From a checkpoint of a small mixture-of-experts model trained on Wikipedia.
Training: a variant of Adam for the experts, 476M tokens, 7267 steps.
Below are experts of layer 3 (counted from 0) of a mixture-of-experts language model. Rows are named router (the router's row for the expert) and show model dimensions 48-95. Each number is 200 + 40 x the weight over its row's rms, rounded and kept within 0 to 999.
After each expert's rows: "comes after" lists some tokens at least twice as common just before its tokens as in all text. This comes from a sample of Wikipedia text that the model never trained on. Tokens count by the router's weight.

# expert 36
router,154,216,119,183,167,197,192,269,198,203,142,215,277,189,203,310,259,202,237,164,229,237,129,194,182,187,242,197,148,183,235,197,221,265,190,95,152,145,158,197,182,199,218,68,173,107,178,163
comes after: "\n", "′", "°", "″N ", " ·", "- Coordinates: "

# expert 6
router,130,185,185,205,166,240,176,202,224,257,177,201,213,226,171,227,183,187,222,224,247,202,182,228,244,223,257,199,180,166,243,185,208,223,118,184,231,191,201,216,207,207,225,164,236,165,215,130
comes after: "\n", "°", ".", "C", "0", "00"

# expert 69
router,197,162,206,217,172,257,149,258,215,260,124,217,245,193,216,294,133,148,250,163,246,220,182,135,199,185,246,228,223,264,243,144,245,234,158,131,191,161,135,180,260,142,222,207,237,194,230,161
comes after: "\n", "\n\n", ")", ";", "-", "- "

# expert 57
router,136,183,240,250,168,214,189,246,215,212,261,232,143,188,224,187,176,165,228,239,160,180,237,255,223,257,194,199,189,211,217,199,215,136,146,186,235,180,152,220,140,209,243,163,205,155,254,214
comes after: "\n", " |", ":", ",", "|", " | "

# expert 42
router,184,190,261,167,156,266,198,220,240,165,164,170,155,146,191,212,279,230,202,243,202,190,175,184,281,129,201,166,249,236,127,161,168,170,146,299,225,162,223,112,169,220,180,210,198,165,231,189
comes after: "\n\n", "\n", "==See also==", " name", " son", " medal – first"

# expert 10
router,152,261,172,241,224,248,196,179,194,240,199,184,209,212,133,181,153,164,182,147,288,217,213,152,210,150,214,149,217,221,257,171,234,160,259,229,185,175,239,208,271,236,151,158,271,236,231,220
comes after: " the", " The", " of the", ", the", " in the", "The"

# expert 76
router,204,216,243,240,162,219,232,179,163,260,177,143,170,220,161,175,146,223,210,163,220,188,202,165,181,197,218,263,177,205,225,166,179,212,262,141,194,149,186,274,217,197,207,249,99,251,221,170
comes after: ", ", "–", " in ", " | ", "| ", " ("

# expert 52
router,275,218,143,246,230,221,211,286,192,132,176,165,213,189,223,152,172,202,183,180,182,169,192,155,201,174,200,188,197,180,213,241,223,163,271,125,160,148,263,203,259,202,218,196,247,173,208,136
comes after: "\n\n", " =", ".", "===", "\n", "=="

# expert 32
router,250,189,220,184,225,140,137,211,168,207,168,163,185,158,209,198,108,208,267,208,125,232,200,188,190,249,197,120,156,206,241,180,200,250,225,179,271,185,180,213,171,180,175,243,207,291,214,174
comes after: ".", "\n\n", "s.", ").", "\".", "ing."

# expert 41
router,176,182,163,232,198,180,117,208,256,163,224,218,177,133,154,134,194,227,236,196,183,145,153,154,246,206,194,160,229,253,207,209,268,150,163,192,180,190,208,235,231,221,211,261,174,272,235,181
comes after: "\n", "\n\n", ").", "\" and", "\"", " episode"